From a checkpoint of a small mixture-of-experts model trained on Wikipedia.
Size: 16 layers, vocabulary 8192, 14.5M parameters.
Experts: a sigmoid router, a shared expert of 64 neurons.
Training: a variant of SOAP for the experts, 402M tokens.
Below are experts of layer 12 (counted from 0) of a mixture-of-experts language model. Rows are named router (the router's row for the expert), gate (a neuron's input weights, with its number), up (a neuron's input weights, with its number), down (a neuron's output weights, with its number) and show model dimensions 0-127. Each number is 500 + 25 x the weight over its row's rms, rounded and kept within 0 to 999. Numbers have three digits each.
After each expert's rows: a language model's description of what the expert responds to. This comes from a sample of Wikipedia text that the model never trained on.

# expert 25
router:497481518499514472491455488442494479494529489518534486507516472494505510455486510551499485466510493522453507551484520481511470485482546479485483507463512476504490499504478525477496504504469496530485515535498499450469536420533532517495513492514502471548532529460521503515493485502485514466506509504484525526531508509469523527560520538517545511515483545504542494500475527502522501504468
gate0:539515511466500504469461487535497466527528530490461463525467462548493514524482498516485488483515531513455489537495495518494463544484520456520495524506496478501497522475535515483505487439476501502549497523447518503487552453522480516500505449499476472536520495492484494529524501495465496505515551519523539529510515540491497492519500510467499504493522483485494515525470446522533501524516
up0:511520470516490484520483497479533470561489507473492509501488480490531466501533544456502547499503550482518510541515483507499488494502522518529502511503488526489540498516496507515465512502481516524544489490541512515511491486490513489448513520536463527497552508500480538474513498489479469483463471477467493502462506510498526467462441474465496482524468493483512478439428529508512498475525
down0:543511452476482514538478487441507511456542488528490541521535481502501500506517486463515502504503490500520520507482496475487485480494501478503457477548474474486514504536500511493546501516471487473480528498533459466457527506520521494497522492489517509479495491491487519472503477485536476508521531488503473515543479443521445499504489496535442504518520468481468518505493426548496521473502
gate1:523469501468544486494466502487477470541463495579491486517479494517530497500493510519515537504452506487474543493465474484507477487511526524514514490497532551483466543517528533490496522492527470488515505468491497532474466492516467485535510487517520463469535518515532499503521482532494497471531545494479486518546516554483514473517463532464504491516503457535501510508503482510472461532507
up1:496487527477517469500515538585549535464473459461493478509505530510502487514534509516474522491499508494523484492540432484524489526510470486529532482485474491516506479461493475454514524469513462491511535470510486501446493534523500522498487511482541541495500520520504551488471513483492487528467527502519523500451494488504519509545511504466488509517500494488511452467493484491534495474503
down1:530487517484466486515486510461488530537504464470431489491485499497512511485494482473530521496518502493516503500509514542514518453492444543516461509524478488535499521508500495483458466500520483519493472474490491520504483462517505433554517510508510509516481505552483495485519550491514488484552484500516507521518542470492527497522442498458522478485487508471523506453491506480550511513542
Word-initial lowercase letters

# expert 22
router:489522566526486493508492505480491539506483468456534507524479474473493505507489550546521496487522475542470522510490487507550504522476557459488471505445485499496538531546508495495524528534515506522482534497506511463520544484519490483521506530528487468555525500466488478491464519517505520490541515490478518540531514488484508527485480546530505523552511502486509478508503495494494516527474
gate0:503494518546501492513482505525440527517512517513502494487443525457517482465525474534494500493535480484498491489456445488529477484534521500510489511500464512520511535522543491525504454478490518474471522493473491479536513474504530511481479484513510509502521484437490523485449526495506477519478551544446472522492522485511506482486487512457493488530482476499504518451525479478505555471495
up0:519474508527512516464431492481481486539469507491493528479496468488467490500471506506480499494487507475521510555473472496496480489509502502488410500515531516508516463467476476512493505504480502535473503538509442503525495457478528508486504507510500487500510471482510490537507483526491510466509537458542472477555514521492453475468501508511541496525536479481502504451466485459481511536508
down0:512531508521532461511498494524457519540490474443537484478489480474496497492573503534520479516481486478529513514498474496493514495512520536450480472498539549524495458477521520493526458515486506502502499488485472514518538515463539506507468499478514491529501533531524541538530532510526495479520498478481506473520448528479513518482488471453536531520509478506515545502478520514496523505539
gate1:489509521532473467519443508495524533572538519530531481457469472523496490539537474524467500537551532503490529486511494502510524497496529547497484527450501524490534505489545513467514492476534464534482502512458519513502520497527498489530508559492530514500507552478463501504526527501496518474512507535510480512487481516518506487501503513492507446481482499477511465513534521508509532492522
up1:538462498512500526507464504515493501539495496491532486473485485514513497498486483520496516469485499471521513501477496512527504472520510513492457498480503467547482479489503465510496454472543470507472512475530500443455522530509527548472553486502478476501504542495514427498546528499491463517541506538508516511515501528514530475487497507477490478474469519475539429487516462494500509494546
down1:487461522503504554504557503499486519491520488532518475531483488470501480513453465502519514457482504492464539492480509499502473481499496491485526521512482450492466514486527469513528508516529496439490504477487543493498507471503483493524501478489470510501517531552471484465524471472484527518512526511539473485498504522457469467457467466500506540471531474524454539524507509489449521471515
Word-initial capitals and prefixes

# expert 3
router:535495535502498502492512494452495496458467490471535497490498495473493520495494535549493465483522478508467543512500518465546470523499539463477498502460529475519521499536472528487562522528498515544491539499491476476511506480530488499527537518519499477532499519515474517517508486487480496513500505447493521535563483499480525534523518520546539535518449526513466496519493496517490508541492
gate0:516456482459517542492515499522498484440498498514555571513546490477523502516464508473474487482480499496471509525480475456531461509524519530500445472468529480511535535500517515537489481520481479503497506492493490534499521484506501508495504503510521455490507510452439511506549489508494480509494537515495509487504479470503503534510539495505531504478478519492493570518519503495517540540481
up0:542511520525502472484488471486501524483490527528505462521482488509498512543453481478502515469472468490514493520486521507503568466521529532503452464509507551468512486513542531480491464535556461514484543505443562506511484501489488527504470512529490496510522490522489486517486474513495501528475477474506485519509471482525483515523530522478530511515502520518455495572484485515516493516509
down0:478489487534494506492505507493485505493433528516478505489461499500467522503503543478476496483531440469462495523502513478470474499519540485511516491518526531462493491544478485496518481505515444518501531512484522524467512477497472488450510533481466527507505475504532489469475487507433505502493488458519480503500501518542512470502472473488522517538523475506456479438553489530533487491520
gate1:494511506513519487488512490537531463492485484467522508533488524493535485488503528493530487512572439495537541496492488487527511545518514469543531494466545466526507489511496463462465562484495515508503491482507476522507492478498552536494484473507511519531511473497503486513515520510506483507504510536534422509530547503517496532480473467506514555512479509505505469512492542491514495474495
up1:452513535497482499486507560515491492508522516498513508547498463526531483552522494493472497534459514498523451472529477540526420501501521487472507512514478530540459524504523521461474481494485475525476527504541503505469489513494501487548471495486498518453522549485536536524515511475473490500515514491494482501489533482512515484499529509460514526531517538522536488519484501520480483464497
down1:489519490474510482489569486458503507464487518523509532516482476491505430515485469519495542454515515489458509441527503525494519462504482475486516505517481513518494508512482520520480448472506489486483520525468502502481497530521466491475490516528467465516534496525461511469527478499473492494476498483453522526460462485522538472515550511524482481492517505482502538490549517478482476545489
Initial consonant letters

# expert 42
router:528495492510508494492493510486528498506501475481521522509504479515549505503514539551478476491508510515480494486471492508523524505502598464460505466495519455546468533479487504481505498530510517563480543496500505513471520450484511491544520502500524485527547488486505473497492552460478481546538521481479505532536504502519521483532512533524520517499508502463496518500477486481516502546531
gate2:530485503538484515517507494500524520509521449454519503504492511486509510466534556505472510485541504517519509441490481494512482564490534502491498499509518485488482508511523449489489525533476499495481558527501483534500480462486505515483513486518520506514523497451510492501465499480532497536507569472496565506507487506537539471543490454532525508549531530508502478505512514481531515517515
up2:529544548511521514512486476502480453490441472549520510504489489484521498462430497446542514496524484500453540502496500478537529491472518530482494485497466518488503490509507478473493486473483473456538533539520493470521504476519502523480490511502523525517463514453463519516476475511553544474484496467513453461487527526497505516506535500511499476506506496514474509492496499497510513467476
down2:521492540513507549515521509444517493479506523497532531458534483535527514517461516471496486507479482482470497518524491521452529553517440498519493474490516496498509515500501514508464468477492457455479487525477454490507520516511488489508466477473527456469460471453473497490504491492494546498469491495493482497524501472501579470516472477498495515475520517517477498502498516488457470464481
gate3:475497515484493480477484489467459511466489564455437507475485490484516520487490512503540525518493517480472543463462478499495476525491549453499487518500524472482505507516533475475540429467531486515515495499495530554491505490476486516525501482504564498506479498490514492468517520496472491536509475470507485474528510523496500474509521485486512555458498493507490516496520449476531510485470
up3:484521509505519522481467480488512537492502522497511513498490506497535505503457513514479475518540509483487512498499480474525430517484492505486496478523492496463510453508568489472510485512434507509477567542503502528457451483521504521493508445513499537490468484482508540537501515521461499494495510440546543481489445476506487497511538443503523490519495503505503521502492492521509515510506
down3:532525493547500480492520497506519489491513480489533506528474512498493469507474467486482528471517488478547506543533479534515510535507502518511507508478492510457485508491460474478487494520511506487446499524462483551516509509540468464495539502487518499549572501474458515543509457477496502493509444511525521505517470487485522489454510492478545480474550504525538477509474542497506522487523
Table and list separators

# expert 59
router:505476513547496508483480531485509526509522457531525518467488463499517483508494533511520515470544479514468495505535447518512496504511555464480523496475451473523484521533472503473489465536514539482488526500526522444505521487543487461524507481507503460552530497454501440504504512507525479494531546507493496547488531523494526523477501508521527540519521502469493508530512482508501518509516
gate0:506480462542507473495507523505469501536555530450482479481462464527480480559509558495528477463524476482523514467514446480498488546505539501555523478496454503459506535485491502501488459528538502523514523479526503498463476485520501512501505499471500522495515515484481472499518475508512512488507489472507483505537478508484508555479495537514478553520491516474465491525496479485529496516513
up0:497522491506507530460502509483514497497518481499478519517529535469580513478494501502502482489489477478552506492509530504472493510459508488441498482513500556517480538484491506481479483529461464500511499469480514457473510492498528553501490523526566523528447488486527480548478465525487469522500495533517476518507505476520490484497492519466478482477458513477511556539501499461493514482512
down0:507491534552492529488502524502491518532488528472509515517503478477469507483431508470541528505478563487527512498527490508497517508450477520512538479460508515501513534502510474463486528448502505525485532504525477522509515556489548479443551515497473503491513490522496519511520520495503555494459516483523462521528489498464524485523517502485487525495508477502523516525481494477534554522499
gate1:509493489519467504517509489462478513455518486473494536457456513513514494489505519540506481518510474494507503468504492519515534514486516474496493517478504524496473485545470538481533473501466521475539562540492496483504464491533502514492506474457498511506482487442506478498529518514532487517545536519537484490530486509484486480484515455531438502465466501473525476512486440523510464505556
up1:563468489466493483532498539529481496481497517500471479508481495521544488537488519507502510453515475510515517474474514504521476473463474488496502500493477533517495435504505481456490483478542522517469445506477536570465513515514538523527497507484482496544528472546519502521508500491511488465521489468541461486502533504504564520499510467472513525489506512489548518525497508497495494482510
down1:541506512492506483456494526496455492512503445506502476504454492494533474486488498493484445499468460501535527538480492465532492459536516517519523526503491530506522520478501502509501485508501533474480458463505523507463455472529504508538524531523493508542457487537493471478517472456499478501485490530485504488478512477460498528505462477462503522479534518504510515470495494454492506440455
Common prefixes

# expert 51
router:507512494497486489451504494472507458519502478490506512510445491465506487502507537558463508493506493509496508547469496525512500493498559516540504508442526508519504532489513495508544525517495508525488529449512464499472567463511509484504463521440507521549511481446496495482494525515508528533468515501510489536519514519517522499501525484492521516517488474520518502556491540520532489534521
gate0:499541495509481535536489443520509484497524508513544511505506509456519485506492539479494487499532485437505506501527501476500513513487533464514514501503479487484514491495449500512518494469521495527469486568496513508502479456497522516535461520509501491528485486517452509506528514508503496529504495485439508548502475501481549515501484500480461490520479498473499561475516524532566481464445
up0:485489506506434496528478513521502459514490508511481501497475465503505519528539519495501552531477480491517516545496497533513510548444534509519532514530511486457519493498521482460509538484480481552488453512468489489501529519471558499523505528500490505490479515478477505510546531511507515520491481528504514485498522485488526487472535476448478504471512493516469479592518497502470489494502
down0:520494511475498525481539466493454469507567508501468495523467460536527513505512494446461508465499485502471515523481506488517454520499517484510510508547527474501486502464471479463495493490471472474516455552549483475504490480486491505465468526510468508531501545515477509488526483500463544513506496511486538520459557487504487559467488479472509488504480498528491532484494513489514514490503
gate1:514505500502506485460499504553512489481516497502480452492514519501488523437512523496500523490542484536551519493489474501493505503478511511524505526451450494502489488469534501482510477496460480458547478514454500501540560479541512503521490477489541492530512490455537480486468531504494504476479500541524536508477485487489484511458496538480490507496557460491471506546506503466478488519529
up1:485471510444485520498503470489526511485511481478497505528487499486477533502519494548510490521434467479487512482482537519484562491501476517502481489471459502511514571480518480514455509524490528550478487531517474528511535537487439510466523535474495497510476490511459469476498463510538518512506487500523508515536529521485504483524476525488468493497547519486547491501467475481525505504479
down1:476478478457523474505469497454485515553480519525539489493476529533521481544521476512501530529517527497488471473521477536544509512510489475527492470533495443538452475499457469513465535512526538523511500447489512508494483477498493498497467496485498497460473471464497518523491547499576487470519488517515511518480535511521496523508511504488513510498493561517498511463500486491498492496523
Heading and category nouns

# expert 8
router:511520521496486502453493519472522536502506465535541518479497474464473487482508543515484475469493438519487521517473485492518523512470525491492505450447468518527516518518505496495520500524534493507482518475485534482468520492534504463491514456499536486569510486455503497504455556508462478525545488512490495514499525514500519544508514508553508493475457519468495485491459506517496532480505
gate0:502491465477524460498509493499482527506559506538516535498517466489465500503465503480511489491496513551523473516469505467513474525503519527475474511485475512509465481510464515478531541527537520467504489525500521483493512470509496522510470486527502469494503464479424476530497505535497481495462502537516471465509504495495493524548502552548531465468514519511485481475489576529497480507492
up0:483500514486532479522498499490493517534498499490499501504532457495514455473528496535490551516485487477505527455453519521458547467510505458516527456516478512480491463486440484486506522441458493497505473510511481535476482504506502524483464482471487547472492533453521484496456492536487505523498469477509492477544497507502529477461492542502520468504501489517538457481506464476473489497523
down0:497514521492517472506458530529476493558469512457522522493466478489469525469505516512531553528486508557478500475528493461499541512494431494503493485498465461498466479489479506487522498531472474473491487512512492527478475504500541468510487505514490495476488488470523497521461486489490430517531476502517484477501497486433504480473471523538507501514480493533505455503490483538500519505459
gate1:517521534497483539489535541467544490521475507439468525482491486473488513485548532522507500491468479438460454523449508462499507511489511461502466510495492520527512469483485509518485500503549491499490496479541545536510511470519475514501468504505489518518517481490484484524464535503485495487512529515489505518480526497567481516477507487497553471485519515503485556502510537473491501466526
up1:499562500560450529491489506513545498477507461482471509476488516521508479499528497491499480538468510539523501454515510508522491520460505511497496454498487537515511510551478522525511527539457504498510461489531478482482512499530484512483462534473509465508486513477491522541523453489499506499479553487492505500511492512503461547476505473488489469538476523518470482469506499450550480510529
down1:529492514492498496472517504503503548510478510448491530488510539527445503499482474485521498467557466473497503470507511466494508499547471520476523491524496489530457479485525491509501526530482529479464485501528572489535545520497511535554512492515522488543514508504503532495478534535510491543538542529474506470512440535508487512463521494498523485494506501507519487506509483509503445509513
Foreign name openings